python train.py --num_hidden_layers=9 --n_experts=128 --d_expert=224 --d_shared_expert=0 --moe_layers=[3, 4, 5, 6, 7, 8] --normalize_top_k=true --routed_scale=1.5 --lr_router=0.0035 --norm="rmsnorm" --learning_rate=0.00258 --batch_tokens=262144 --max_seq_len=512 --train_tokens=1140000000
Below are experts of layer 5 (counted from 0) of a mixture-of-experts language model. Rows are named router (the router's row for the expert), gate (a neuron's input weights, with its number), up (a neuron's input weights, with its number) and show model dimensions 128-255. Each number is 200 + 40 x the weight over its row's rms, rounded and kept within 0 to 999.
After each expert's rows: a language model's description of what the expert responds to. This comes from a sample of Wikipedia text that the model never trained on.

# expert 30
router,220,207,254,208,200,184,120,200,167,215,192,200,235,153,197,152,344,217,104,268,184,242,217,219,274,207,261,229,184,155,222,186,139,203,171,245,192,207,156,111,221,175,151,185,200,196,254,219,217,171,211,199,205,223,157,236,216,180,219,101,244,195,187,248,243,207,253,212,217,141,145,170,153,215,166,203,201,161,219,200,131,213,220,148,163,125,208,215,212,208,184,230,151,207,223,226,199,218,209,202,95,163,206,198,199,240,166,217,177,191,145,212,215,263,174,184,214,153,161,176,171,172,172,189,208,193,189,180
gate0,244,215,141,244,191,201,161,165,186,253,186,217,195,236,150,197,187,179,217,176,145,223,187,220,275,171,170,218,204,206,178,188,229,204,165,200,214,166,184,197,253,263,128,185,210,183,178,225,175,211,254,199,219,201,165,240,161,116,175,232,217,270,160,252,180,147,182,227,167,200,215,161,203,158,224,220,180,239,226,191,182,208,273,160,201,223,216,237,194,179,188,140,204,171,205,194,253,119,166,88,232,172,160,149,179,157,100,133,207,176,263,178,96,194,217,279,253,309,196,194,199,174,233,247,125,266,185,312
up0,229,196,245,202,171,227,230,197,247,143,187,200,247,242,216,185,253,200,225,209,243,191,201,209,172,267,293,166,225,233,131,182,169,63,185,176,215,266,190,170,130,227,240,275,164,182,125,155,226,251,128,193,189,211,117,185,279,202,226,130,141,227,159,167,169,276,205,204,239,218,253,237,203,214,141,212,229,222,217,180,179,281,284,202,217,208,161,146,137,266,243,224,185,195,178,142,188,237,180,201,192,215,239,231,174,206,228,184,263,243,196,112,247,168,180,255,200,229,237,118,137,169,198,176,233,202,240,180
Small numbers in data. One- and two-digit numbers in tables, coordinates, times, scores and measurements, such as minutes in 28:12, seconds in coordinates, table counts.

# expert 6
router,238,236,223,216,196,226,158,176,203,266,160,175,247,146,188,152,283,159,131,237,211,244,211,246,270,156,211,236,205,136,221,171,209,176,143,240,210,233,167,137,237,230,170,197,174,177,266,235,250,194,207,193,173,227,201,230,218,226,256,173,221,154,178,180,238,212,230,217,199,135,175,86,192,232,174,195,244,221,253,211,132,174,194,132,173,184,223,161,203,245,175,238,155,202,222,216,200,208,219,192,101,202,218,169,206,201,223,220,200,175,114,204,218,221,192,175,212,106,182,220,109,226,175,147,190,194,168,219
gate0,200,163,228,269,217,211,203,204,183,235,204,179,151,203,191,144,128,152,229,147,179,195,143,194,201,139,215,167,230,151,218,205,180,166,262,239,171,162,230,198,225,142,176,218,246,198,179,263,203,216,196,213,181,272,212,156,195,153,210,216,178,201,163,283,179,238,163,226,245,150,258,171,156,163,302,222,202,169,347,238,190,220,181,200,186,193,213,277,175,258,138,167,212,214,149,186,243,220,251,271,233,208,246,145,212,204,169,264,198,182,247,202,199,245,176,151,207,198,195,202,167,135,124,142,181,224,263,257
up0,242,167,228,184,253,213,256,239,232,191,179,134,189,201,228,169,198,177,219,168,176,206,250,200,192,188,201,229,173,232,247,223,184,215,214,186,175,284,191,123,139,268,168,196,203,152,249,191,213,219,204,180,156,180,170,247,288,161,235,218,186,207,158,213,168,226,220,187,171,240,155,199,169,223,174,200,175,259,194,252,200,226,226,146,258,195,244,199,202,252,181,251,272,217,164,157,246,231,197,226,126,211,131,272,200,245,196,147,153,277,180,172,78,226,209,167,185,155,217,190,211,213,184,203,210,261,151,228
Mid-word place-name pieces. Short word pieces inside proper names, mostly place names just after their first letters, such as Gu-ate-mala, Co-pen-hagen, Ed-in-burgh.

# expert 41
router,219,229,272,210,243,202,139,183,227,254,155,217,247,141,148,133,308,165,142,222,139,281,179,157,217,162,206,259,210,158,214,184,169,166,156,260,214,216,171,163,229,150,143,243,153,189,283,178,237,233,234,183,208,237,227,185,240,216,228,181,248,211,232,203,211,207,252,203,232,149,173,180,175,291,195,205,227,188,205,162,128,178,233,177,135,159,190,169,166,160,164,232,173,190,213,245,216,236,187,222,137,194,210,229,227,160,184,219,190,201,125,194,192,258,187,200,186,146,165,184,96,187,131,119,150,193,194,172
gate0,258,200,238,199,214,210,237,209,228,153,180,159,146,251,197,178,164,213,166,205,207,249,186,202,184,219,209,125,189,185,177,242,203,98,217,206,154,170,219,257,261,130,173,247,209,196,226,265,223,138,150,203,203,187,117,229,202,176,231,162,178,223,125,149,191,244,153,153,267,198,193,189,177,183,226,198,184,188,218,209,234,202,147,127,252,211,167,278,269,216,197,202,165,243,210,178,241,217,223,280,177,128,256,204,214,215,135,213,234,179,187,207,192,179,229,231,140,154,238,150,163,215,162,306,254,247,221,268
up0,212,184,221,240,146,255,235,160,173,146,245,202,219,268,212,227,159,278,249,158,180,180,200,126,151,185,225,257,166,262,252,231,130,106,239,188,203,201,172,203,178,312,221,123,221,156,150,182,173,222,177,154,179,159,164,200,170,211,170,227,221,198,143,226,222,136,173,191,189,166,180,219,155,280,212,277,248,161,176,234,174,223,224,160,208,195,219,164,185,238,277,171,204,165,117,233,212,208,184,163,189,138,190,167,226,177,232,163,220,232,169,181,155,219,214,157,253,146,181,152,168,241,206,239,244,167,214,196
Definite article, places. The word the after prepositions in location text (north of the city, along the), plus blank spaces and place-name pieces.

# expert 5
router,225,273,248,223,190,187,144,191,198,225,188,188,268,148,206,165,335,191,150,203,197,249,222,205,273,140,171,224,190,158,184,198,193,161,178,232,225,219,182,131,183,166,195,234,167,213,224,183,238,218,178,213,211,263,171,213,233,212,212,152,186,211,173,169,216,209,193,175,230,97,168,105,155,289,170,225,195,175,248,229,169,199,251,168,153,183,214,186,201,246,170,200,203,213,200,221,262,188,206,211,58,196,208,197,194,251,245,202,185,199,154,183,226,215,278,191,198,173,179,213,129,203,192,189,180,197,223,189
gate0,192,172,210,191,254,156,227,229,210,228,145,210,246,288,183,218,160,287,222,193,240,191,178,185,173,148,218,126,175,201,183,223,252,200,127,245,194,227,111,203,215,184,175,236,173,227,213,173,145,264,186,189,229,275,209,290,217,152,155,104,238,205,152,168,163,175,224,220,231,218,231,166,163,234,190,238,195,269,236,198,241,187,134,183,191,264,210,235,252,228,266,206,241,185,146,139,193,151,190,225,217,148,246,205,134,190,192,230,220,192,173,222,211,227,133,209,124,243,227,219,89,203,211,230,183,161,228,234
up0,286,177,205,213,205,276,105,258,186,207,244,175,167,196,184,186,216,205,202,235,149,203,271,129,256,252,222,236,293,209,159,262,109,207,204,215,280,196,202,199,174,223,136,175,196,171,193,187,206,170,226,213,171,226,178,218,198,186,230,221,193,229,224,210,228,190,255,173,183,186,206,223,229,191,264,207,233,171,261,219,136,273,232,168,171,168,209,196,197,218,199,223,218,150,167,146,161,303,169,224,213,163,171,235,258,192,255,120,229,231,220,205,192,199,187,177,207,209,245,183,209,262,238,166,224,162,197,180
Line breaks in lists. Line-break tokens ending an item in bulleted or numbered lists, such as career spells, stats, constituencies or infobox fields.

# expert 7
router,200,266,192,193,250,178,111,222,195,220,162,199,195,160,187,123,219,219,183,184,199,280,206,248,278,134,213,273,212,150,207,197,177,198,153,240,222,213,164,178,250,187,145,243,207,215,220,211,244,217,167,196,190,243,151,256,197,210,215,137,190,185,145,186,213,222,265,220,217,126,138,165,221,329,187,207,259,212,238,232,112,193,241,179,136,157,235,230,187,219,165,254,155,201,221,228,224,220,245,212,163,201,230,179,202,214,175,214,193,189,138,176,236,251,244,212,182,111,168,195,134,181,181,167,174,204,171,157
gate0,214,158,186,201,221,190,156,176,188,209,127,127,203,258,212,191,235,249,224,254,194,223,236,198,262,191,211,243,217,198,242,184,183,83,180,180,188,193,215,195,165,222,190,251,176,138,155,201,201,262,243,238,180,107,194,207,178,118,186,211,241,83,184,124,209,274,208,140,277,166,205,159,162,182,184,211,168,219,235,180,163,185,198,173,190,210,232,191,155,231,197,146,194,244,194,199,235,217,163,223,227,177,194,201,174,109,148,185,183,274,189,181,214,237,168,204,243,235,172,190,193,184,142,211,181,215,216,169
up0,159,128,230,228,183,176,151,161,221,213,308,245,181,250,206,183,198,274,237,224,151,202,212,248,157,274,218,221,149,257,274,216,168,182,222,186,239,146,191,251,209,226,124,194,198,257,214,147,205,280,214,192,150,184,135,229,166,122,195,190,259,198,164,216,190,164,177,238,272,167,142,206,215,227,264,200,249,222,199,249,215,148,205,241,185,266,195,175,254,201,176,271,250,194,177,222,196,290,214,221,156,181,219,257,205,288,249,143,192,159,226,173,224,216,159,188,211,214,291,183,267,208,229,214,188,196,247,170
Institution and place nouns. Final nouns and word pieces of institution and place names, such as University, School, House, Street, plus common home and school.

# expert 8
router,214,232,221,194,219,177,165,197,192,211,170,180,236,164,201,146,255,239,225,203,206,282,228,221,268,123,228,229,227,157,232,191,195,164,180,236,217,228,204,163,186,189,155,228,169,236,239,200,229,250,215,194,170,226,212,223,243,179,222,144,264,166,209,199,243,248,204,200,201,134,149,139,181,248,163,244,233,171,214,170,97,230,187,119,118,154,222,179,184,202,207,242,161,159,239,171,235,229,186,198,188,158,188,161,180,191,207,209,192,144,131,202,223,244,267,224,234,126,140,221,124,254,179,184,192,224,192,184
gate0,240,243,214,238,208,213,226,237,151,164,163,209,215,244,284,272,91,255,209,172,202,238,211,128,220,203,135,133,177,161,142,220,316,243,214,202,185,136,133,193,229,157,158,220,228,217,226,181,247,133,197,209,251,230,141,187,172,194,182,87,219,234,152,142,205,218,220,216,185,222,180,247,199,100,271,143,223,193,245,165,255,226,158,155,221,187,228,251,175,288,293,233,234,249,203,224,173,182,194,239,211,255,230,197,224,218,236,221,236,175,178,155,225,162,167,190,152,263,219,209,180,175,211,233,301,235,198,214
up0,262,277,134,237,108,194,241,188,275,225,195,235,242,193,296,209,208,201,181,263,202,201,247,114,181,199,202,152,214,177,174,204,173,215,198,198,144,176,209,165,194,262,202,207,182,213,203,230,222,141,175,181,135,176,183,207,166,161,250,300,223,242,165,162,119,262,201,164,222,244,193,212,190,131,225,202,264,233,201,217,250,176,232,221,165,157,196,182,195,231,249,149,239,170,218,199,178,156,148,167,155,157,214,188,109,154,247,203,220,131,259,163,216,203,210,226,196,123,237,188,256,293,256,169,237,227,199,154
Organization and system nouns. Nouns or their final pieces naming organizations, projects or systems, such as company, agency, program, version, station, association.

# expert 18
router,176,238,216,247,218,223,179,212,215,267,178,197,215,172,248,168,229,180,154,198,154,231,185,226,258,153,202,237,132,154,172,197,134,204,153,274,195,211,158,154,183,144,140,235,191,196,262,223,221,227,156,182,254,215,172,182,196,169,232,158,193,192,182,194,246,233,227,214,237,146,165,165,174,242,174,225,247,158,267,201,152,192,255,136,177,143,215,210,184,179,172,258,135,185,183,244,192,220,247,175,126,209,175,154,230,226,204,214,214,143,149,222,240,228,187,139,153,203,183,192,157,225,160,161,169,115,197,218
gate0,235,285,220,153,198,178,171,192,196,192,232,227,181,203,192,243,200,217,251,181,185,263,229,222,213,239,175,214,276,165,154,210,237,186,143,200,259,272,211,228,214,146,165,166,242,268,212,160,185,166,200,255,196,242,172,200,170,185,180,187,266,268,206,221,164,287,195,210,216,175,211,243,103,171,232,230,231,252,209,226,205,160,201,246,186,247,207,259,126,239,179,165,175,152,253,171,207,214,143,202,216,179,173,222,258,159,219,192,126,174,217,236,213,236,180,160,204,143,184,212,166,181,231,288,217,235,182,190
up0,232,174,221,182,158,213,212,219,269,157,267,213,167,151,236,135,199,199,177,266,163,235,208,83,226,265,175,281,236,203,199,252,229,140,221,195,244,222,161,168,254,274,158,234,169,128,146,156,187,226,138,121,159,154,165,257,228,215,227,185,151,258,267,191,135,166,205,178,195,223,209,220,169,165,165,166,235,195,185,220,163,235,191,173,121,203,120,151,161,208,218,179,176,212,221,240,166,225,238,136,151,237,192,236,139,270,85,161,174,216,245,129,196,203,212,246,233,212,195,241,227,273,246,212,186,149,255,214
Ma/ga/li syllable pieces. Early syllable pieces inside words and names, often ma, ga, li, me, as in ma-ga-zine, re-me-mber, trans-li-teration, Ca-ma-cho.

# expert 37
router,227,277,231,223,216,216,184,193,185,217,168,201,250,161,189,167,236,175,125,214,194,245,208,213,248,163,184,246,240,206,219,197,160,202,164,230,236,188,177,165,196,195,121,224,190,188,253,197,221,267,178,227,178,294,143,222,249,223,202,153,227,179,218,209,210,196,248,171,199,169,156,169,161,305,178,183,238,194,225,140,91,172,265,122,186,132,179,217,200,279,168,185,178,194,191,253,232,175,205,233,204,149,210,186,227,193,184,211,187,184,168,195,207,228,205,192,189,160,199,156,131,169,151,131,160,188,210,172
gate0,266,199,249,247,218,195,155,180,189,212,257,127,195,226,187,189,167,188,189,101,218,157,250,159,220,199,179,213,158,153,220,194,182,154,233,209,238,188,194,254,124,100,176,297,142,220,107,199,161,157,179,174,234,183,158,167,218,227,197,198,225,235,179,148,183,224,162,206,182,187,220,166,137,177,193,187,194,271,199,227,185,197,257,197,226,214,155,214,174,142,153,270,211,240,160,174,180,171,219,147,291,181,176,142,284,194,97,188,227,108,220,202,172,198,160,193,172,195,170,252,156,225,184,163,191,221,298,195
up0,240,225,189,270,200,217,120,235,216,153,254,167,178,176,155,186,184,241,208,159,168,171,249,153,266,201,176,257,189,278,203,177,178,144,241,148,279,235,190,192,160,125,219,223,237,221,200,182,172,195,142,83,201,207,121,165,250,150,199,170,209,225,171,180,226,296,223,211,171,231,152,209,176,227,265,258,227,249,205,293,238,141,214,235,261,254,184,185,202,228,168,265,229,192,183,145,146,180,166,159,172,198,187,201,233,212,173,150,170,152,218,159,212,174,160,194,205,153,186,185,227,189,184,99,197,239,231,198
Nationality and national adjectives. Nationality and demonym adjectives and name parts before nouns like War, States, League, such as American, French, World, United, -ian.

# expert 57
router,206,201,249,167,183,187,169,193,172,262,169,190,278,97,209,139,330,216,130,208,212,278,209,184,216,160,164,236,214,182,210,194,218,197,188,278,224,200,203,145,214,172,155,236,225,234,291,240,223,250,177,201,185,251,221,170,249,183,204,160,233,224,242,185,255,198,201,188,194,146,147,130,203,271,198,196,237,213,277,212,85,215,199,129,192,191,193,216,169,220,188,241,173,198,183,262,198,206,188,273,110,152,188,167,186,231,191,225,185,197,140,195,264,224,223,194,192,169,213,195,161,188,182,221,141,171,180,197
gate0,270,196,229,180,258,152,221,186,164,146,159,106,238,144,249,185,228,228,196,134,171,229,197,218,161,167,232,183,271,154,212,190,241,145,197,270,223,214,171,157,208,188,188,282,268,172,220,269,201,208,170,228,215,158,192,257,215,165,189,205,263,240,195,179,181,173,197,263,278,178,160,227,165,227,129,279,203,220,184,170,214,244,243,207,192,268,193,160,221,248,194,163,109,248,172,217,201,226,169,154,251,224,200,168,193,247,179,239,112,140,148,189,117,189,124,95,219,188,258,213,196,144,221,210,191,237,211,246
up0,229,209,221,247,162,191,180,134,216,147,168,156,115,104,236,170,224,245,174,191,163,161,227,209,161,257,201,192,183,149,139,199,162,209,236,239,292,269,205,188,219,193,162,215,345,211,166,260,255,246,154,136,250,186,197,246,228,200,215,220,158,274,250,180,210,148,155,237,202,183,160,238,220,224,245,185,208,241,199,219,224,265,232,258,167,295,198,145,251,305,164,217,200,229,179,186,270,163,174,226,151,203,198,190,123,234,236,221,157,164,220,230,204,176,200,121,227,253,239,206,238,160,208,197,185,159,210,172
Counts and numbers. Number words and numerals giving quantities, like four, several, two, 10, often followed by years, million, or table bars.

# expert 55
router,258,252,264,192,193,209,145,202,196,248,155,208,248,95,176,145,274,227,172,204,179,228,192,208,282,120,209,218,219,202,176,188,165,182,141,244,243,255,193,146,166,200,153,240,190,221,212,200,244,226,162,178,162,268,168,170,273,189,230,119,242,192,172,190,227,203,192,214,208,162,144,132,178,261,196,219,209,178,232,205,97,207,223,107,116,166,224,219,209,228,206,180,208,197,187,208,183,216,213,208,23,209,190,222,192,185,187,231,218,170,138,169,235,178,179,215,212,164,157,156,142,235,174,182,198,150,210,227
gate0,195,208,216,235,259,205,170,158,164,253,163,248,156,243,216,253,182,144,236,160,185,241,157,228,223,259,210,161,220,158,147,219,195,132,261,261,155,163,252,187,155,236,184,311,152,226,193,180,226,169,152,273,255,198,174,194,190,196,220,288,252,260,141,185,282,251,231,225,193,161,168,173,146,239,172,253,236,159,232,145,176,169,178,161,211,200,180,192,161,207,243,231,174,185,199,181,258,174,219,224,192,197,169,167,134,212,93,141,190,113,195,195,171,202,195,167,189,274,236,292,197,182,224,176,173,234,168,222
up0,261,221,221,191,150,252,209,189,253,190,222,204,220,218,170,141,164,190,241,193,233,229,243,167,165,266,191,244,221,164,231,252,200,189,169,176,183,215,220,141,181,236,285,210,254,180,270,255,185,238,152,108,175,207,206,234,223,165,228,251,208,212,195,183,122,187,192,177,272,223,194,232,244,154,217,202,212,256,158,221,217,264,258,168,168,247,206,71,188,188,193,235,231,203,184,156,257,279,146,199,151,203,169,193,186,321,194,143,215,238,147,177,201,216,205,264,216,177,248,134,229,196,257,181,239,148,185,245
Table cell separators. Pipe separators between cells in the middle of table rows, after names, places or events in medal, sports and election tables.

# expert 32
router,207,234,249,224,233,186,151,213,185,203,188,206,207,122,231,140,297,202,166,209,176,224,248,168,267,128,191,223,215,142,217,229,176,193,175,211,217,199,187,147,209,159,132,243,227,251,245,242,230,226,213,237,122,233,188,218,270,172,226,88,248,164,200,197,229,228,229,245,197,120,205,148,185,228,177,197,245,184,274,155,188,186,190,73,194,204,219,212,198,240,185,178,146,180,216,140,181,167,228,252,145,148,229,187,194,193,172,229,205,126,148,219,225,219,164,206,207,179,214,220,137,222,175,133,148,160,189,214
gate0,189,202,182,258,305,239,191,187,165,156,227,156,234,245,186,209,206,217,183,205,210,246,156,213,190,135,210,229,215,106,144,225,230,194,218,218,155,247,159,195,160,207,196,235,111,196,240,229,182,225,159,207,178,207,139,196,168,182,144,242,210,266,158,136,200,213,195,189,213,163,207,162,249,174,223,233,210,202,189,154,218,192,142,199,188,173,238,248,184,175,236,202,189,193,274,200,206,164,235,209,174,221,184,210,137,185,194,237,166,184,164,148,187,224,227,249,248,233,180,223,117,125,199,211,150,174,205,221
up0,153,166,268,163,133,161,221,146,206,225,228,202,114,195,227,170,182,224,263,141,150,213,217,224,189,218,209,144,149,207,204,197,213,162,212,232,239,225,253,186,281,183,222,197,271,149,229,175,209,205,282,191,216,143,216,273,169,200,245,178,196,244,161,148,250,184,259,162,125,290,162,170,127,238,180,185,153,232,213,203,160,197,229,171,233,173,200,136,219,197,204,249,218,217,165,227,196,252,181,158,168,175,217,171,276,229,223,145,163,199,184,242,214,175,143,190,142,184,231,202,186,285,192,175,265,230,244,177
Separators and connectives. Table pipes and connecting words in names, titles and lists, such as of, and, by, &, /, semicolons.

# expert 19
router,202,207,197,214,185,187,159,201,210,250,146,185,244,158,165,168,316,172,175,220,188,256,238,187,305,122,238,242,189,139,191,186,133,235,183,243,220,254,191,152,255,226,118,212,163,181,235,232,243,251,203,169,185,219,148,219,251,191,212,158,199,160,200,201,185,171,200,172,208,141,153,165,150,233,212,204,217,178,199,172,119,178,220,144,137,178,225,207,227,217,227,254,138,190,185,175,187,233,227,205,192,208,172,227,197,198,168,211,245,119,138,223,288,176,219,205,197,138,178,113,172,215,157,165,216,207,199,184
gate0,249,160,242,168,205,201,216,276,277,244,213,213,205,231,202,242,220,262,172,201,230,257,225,252,247,181,184,222,203,201,118,180,220,127,138,213,171,147,175,164,220,245,177,213,234,183,179,183,150,184,105,182,128,244,142,211,145,216,242,183,201,235,121,152,196,189,266,212,184,225,216,216,182,252,169,212,200,239,159,152,182,219,148,214,148,114,132,322,187,179,209,166,206,213,179,121,246,168,168,181,199,219,150,125,184,273,166,150,195,274,226,203,238,274,200,162,151,207,186,288,151,158,70,258,249,252,226,212
up0,194,210,195,179,212,165,196,193,280,147,270,233,180,211,171,166,239,231,193,183,108,235,296,154,264,215,123,222,209,278,260,224,173,111,175,264,187,212,216,174,123,187,160,205,293,217,251,223,184,269,219,149,241,196,237,238,162,119,245,196,201,238,132,193,252,230,204,218,284,235,236,221,195,191,206,267,209,176,275,292,145,212,159,204,220,178,176,268,266,222,230,140,251,118,269,237,147,257,242,195,182,179,199,187,241,201,204,168,181,201,188,204,217,207,220,188,137,174,231,256,198,148,201,185,167,181,146,244
Colons and mid-word pieces. Colons after labels in lists, == heading markers and table pipes, plus mid-word stems in Latinate words, such as im-port-ance, reg-ul-ation.

# expert 50
router,202,195,229,212,205,227,180,184,170,247,161,209,212,115,229,180,284,164,115,187,205,248,219,214,283,88,201,225,184,99,260,173,207,191,162,261,234,205,163,136,244,219,141,214,180,219,258,242,245,207,172,195,209,219,153,238,236,195,251,149,216,151,203,168,243,207,234,205,205,167,182,100,180,230,165,195,234,235,237,230,155,176,219,128,199,166,207,157,197,235,189,245,163,228,216,178,209,243,210,212,84,176,201,186,204,241,205,228,197,185,159,234,209,241,218,157,227,133,171,226,132,233,193,148,194,206,203,221
gate0,195,187,173,234,207,182,150,215,190,172,178,227,203,230,255,212,171,272,201,180,204,209,193,229,157,245,215,190,161,145,142,310,205,249,235,169,162,228,225,160,231,242,209,259,118,182,192,241,264,224,225,216,184,206,176,188,179,138,133,235,167,167,167,170,193,251,157,223,257,191,269,200,238,154,188,231,165,156,212,220,225,219,260,200,161,191,181,220,225,207,168,212,217,250,131,148,162,195,206,202,167,227,205,123,181,118,190,161,253,201,216,149,189,190,175,155,154,237,155,164,173,217,193,310,130,204,225,187
up0,254,186,218,215,200,174,254,261,194,146,211,168,202,161,162,214,181,137,241,247,234,149,213,171,204,256,221,159,196,278,148,169,182,150,267,237,224,223,196,181,171,257,207,200,270,206,197,169,203,161,212,188,166,144,117,260,232,237,286,121,135,229,238,155,227,171,190,210,148,224,227,169,194,198,175,216,210,272,228,238,174,192,199,182,210,259,172,246,211,296,246,184,211,243,257,158,203,226,126,173,128,221,158,166,241,230,229,185,160,129,193,262,192,239,276,210,206,200,227,198,140,233,185,241,259,216,214,212
Surname and foreign endings. Final syllables of surnames, place names and species names, as in DeLu-ca, Tes-la, Sobe-y, Gallowme-re.

# expert 22
router,235,226,229,182,214,239,150,215,190,255,156,189,187,146,208,146,292,177,143,236,230,253,216,199,268,106,209,234,208,157,230,194,197,188,131,287,194,232,179,118,235,214,184,231,170,201,240,226,255,189,217,191,190,241,200,243,255,211,256,175,247,158,160,170,249,213,208,211,209,140,186,110,191,227,147,244,223,229,231,175,134,211,236,139,183,163,204,161,204,255,178,216,182,193,230,198,198,187,207,199,113,190,205,179,197,216,217,211,203,171,134,185,232,244,200,164,191,110,181,206,123,259,172,130,178,188,202,210
gate0,197,84,262,169,178,233,165,209,157,244,185,184,165,203,181,108,171,199,169,158,160,242,262,224,162,208,131,229,178,123,140,182,189,156,113,278,191,263,210,191,60,126,176,235,225,265,147,249,195,153,146,149,175,174,179,200,239,211,193,223,266,225,238,251,187,206,184,175,211,158,234,244,195,186,133,192,165,274,201,206,112,205,168,271,203,142,185,235,186,201,245,226,237,158,163,130,232,250,145,166,229,196,227,210,153,140,215,141,166,166,205,192,267,236,186,174,243,198,178,231,159,165,191,280,163,192,234,189
up0,211,164,287,174,160,310,202,195,174,204,263,186,216,165,180,180,179,195,204,173,225,184,216,217,152,194,166,280,192,170,242,181,205,161,181,238,147,236,266,229,182,157,237,191,211,246,188,225,202,244,215,153,188,216,202,200,219,172,178,211,300,162,152,237,91,220,214,206,246,164,202,210,187,168,200,244,149,159,151,202,166,268,205,217,159,150,161,252,151,135,278,171,247,155,149,88,242,249,124,164,145,212,160,234,164,244,246,161,172,203,180,139,213,225,227,179,218,223,200,203,157,196,162,166,150,167,258,132
Word-final foreign pieces. Closing pieces of names and foreign words in lists and tables, like species epithets (sublu-te-a), German (neugeborn-e), Rove-r-s, Europ-e.

# expert 3
router,208,222,239,184,215,195,148,195,168,222,161,227,234,164,204,141,306,174,193,245,200,256,196,246,287,127,219,241,189,146,219,222,205,202,158,271,234,202,156,191,221,196,122,205,179,200,238,209,188,221,219,208,187,279,197,222,222,214,195,141,198,191,261,205,191,163,266,184,225,146,178,112,168,232,176,210,225,194,252,167,80,184,242,104,160,150,211,205,228,207,174,248,187,197,227,232,187,217,175,232,166,230,187,237,198,154,204,213,201,223,131,218,242,243,191,201,177,125,110,223,135,291,178,136,172,191,210,240
gate0,175,199,240,192,221,134,180,180,153,157,188,188,219,237,227,233,115,191,176,181,180,252,203,160,189,186,180,173,156,153,210,229,114,131,165,203,167,142,208,219,157,243,206,233,173,205,186,226,193,223,190,268,210,200,157,207,191,111,254,139,256,237,193,186,239,190,170,188,198,169,258,114,237,252,217,242,227,266,178,205,173,195,154,224,231,197,192,184,148,177,273,160,207,150,187,125,190,176,261,264,225,158,197,145,179,150,100,183,223,150,190,205,175,244,164,229,183,261,220,213,125,158,207,193,202,183,185,291
up0,244,208,197,194,184,223,190,228,248,230,246,249,204,197,176,153,186,194,200,251,177,121,209,232,174,204,189,170,264,266,156,230,161,194,207,214,293,281,203,191,196,187,208,251,282,169,223,191,268,249,137,194,218,176,217,190,179,230,157,216,115,249,186,183,145,280,201,187,211,262,182,237,137,148,203,195,176,170,283,237,217,246,259,181,166,181,192,235,264,222,209,198,245,187,227,181,189,194,169,126,133,212,162,175,214,276,230,196,253,254,219,125,184,200,197,180,196,182,262,188,229,165,199,244,175,202,229,212
Table cell separators. Pipe separators, zeros, dashes, plus/minus signs and blanks inside statistics tables, such as sports results, medal counts, goal differences like +32.

# expert 43
router,230,238,260,182,225,138,167,189,191,265,193,183,237,83,197,159,290,193,199,218,180,234,216,208,226,219,175,216,179,128,209,167,102,195,134,229,213,223,241,116,275,175,120,232,225,196,226,215,171,242,232,200,204,184,186,184,194,203,220,180,201,183,216,202,250,209,235,196,226,78,196,127,186,258,201,202,241,193,233,169,135,205,219,132,149,166,206,175,195,195,209,174,176,202,228,234,252,201,195,250,131,202,210,190,194,187,200,234,187,162,168,231,210,191,222,216,202,166,143,196,115,229,149,136,189,177,203,181
gate0,200,144,217,172,218,188,221,185,211,262,155,207,184,276,267,172,179,180,231,182,189,202,169,257,181,150,185,149,225,233,126,228,215,135,195,229,248,181,213,178,186,229,213,218,275,251,189,213,213,256,155,250,240,232,194,158,117,251,166,159,226,256,117,230,237,221,172,132,248,186,187,212,243,169,186,264,253,182,218,183,221,203,160,142,158,215,162,220,217,185,213,212,204,231,160,199,209,237,229,173,171,128,231,86,213,179,137,170,200,189,165,172,154,141,200,210,230,167,207,288,173,203,265,162,165,231,181,284
up0,299,176,201,251,153,205,223,193,214,202,260,206,236,169,166,175,229,206,206,205,256,178,211,181,228,271,223,164,204,208,183,153,169,258,186,194,210,271,219,182,179,151,182,149,254,199,209,167,241,208,146,180,245,128,195,260,215,203,241,186,186,206,194,163,160,216,199,161,230,256,152,217,196,124,173,155,135,212,222,246,229,192,294,213,136,211,229,186,203,226,254,168,224,243,246,213,210,257,195,223,215,249,152,217,130,257,274,236,181,206,236,145,224,218,215,182,230,243,256,60,218,195,203,221,195,165,150,168
Table row breaks. Line breaks and opening pipes at the ends and starts of Markdown table rows, including |---|---| divider rows, in sports and election tables.

# expert 26
router,253,253,250,217,161,228,106,153,203,252,171,203,213,167,210,169,264,181,211,205,182,257,239,234,209,146,206,255,166,189,208,188,195,178,183,239,189,238,179,143,248,168,189,215,200,220,268,218,198,266,182,192,161,208,186,227,243,170,229,153,224,140,199,193,229,267,220,172,231,134,129,153,198,222,260,201,256,192,200,154,125,188,205,143,169,200,255,238,183,198,136,169,146,195,212,236,219,220,199,197,106,185,167,207,224,167,165,232,218,197,138,187,220,209,158,180,179,128,180,200,115,197,172,182,219,140,263,182
gate0,197,238,145,252,159,158,192,216,177,166,180,191,208,229,228,180,127,135,286,188,190,236,166,213,205,169,242,247,197,168,152,240,239,75,156,223,190,190,173,168,162,205,225,220,140,261,196,245,167,170,178,210,135,250,234,144,173,169,231,141,206,216,224,204,230,204,236,162,176,226,144,159,179,233,169,191,184,186,231,228,166,191,196,206,233,207,223,209,245,149,244,175,140,183,217,145,182,164,166,191,181,167,236,254,84,227,161,193,194,188,255,220,213,155,120,194,215,182,162,195,247,184,266,218,155,159,181,229
up0,275,193,175,108,153,185,180,217,255,218,273,178,280,192,239,175,191,208,253,228,203,167,200,192,203,294,246,193,186,201,87,226,137,247,218,200,169,179,166,270,189,188,249,236,165,199,219,199,134,285,232,175,222,235,105,172,219,220,273,160,199,204,176,155,103,209,232,183,214,195,149,257,144,222,200,237,173,256,225,195,200,275,248,216,236,197,221,189,185,178,202,200,279,236,243,228,156,254,195,217,281,265,133,210,284,229,187,125,151,194,120,171,284,198,249,185,245,229,182,231,175,241,256,204,217,200,189,200
Co- and syllable pieces. Word-initial pieces like co, qua, cho, cent, gen, as in co-lour, co-sts, Nova S-co-tia, plus pipes in score tables.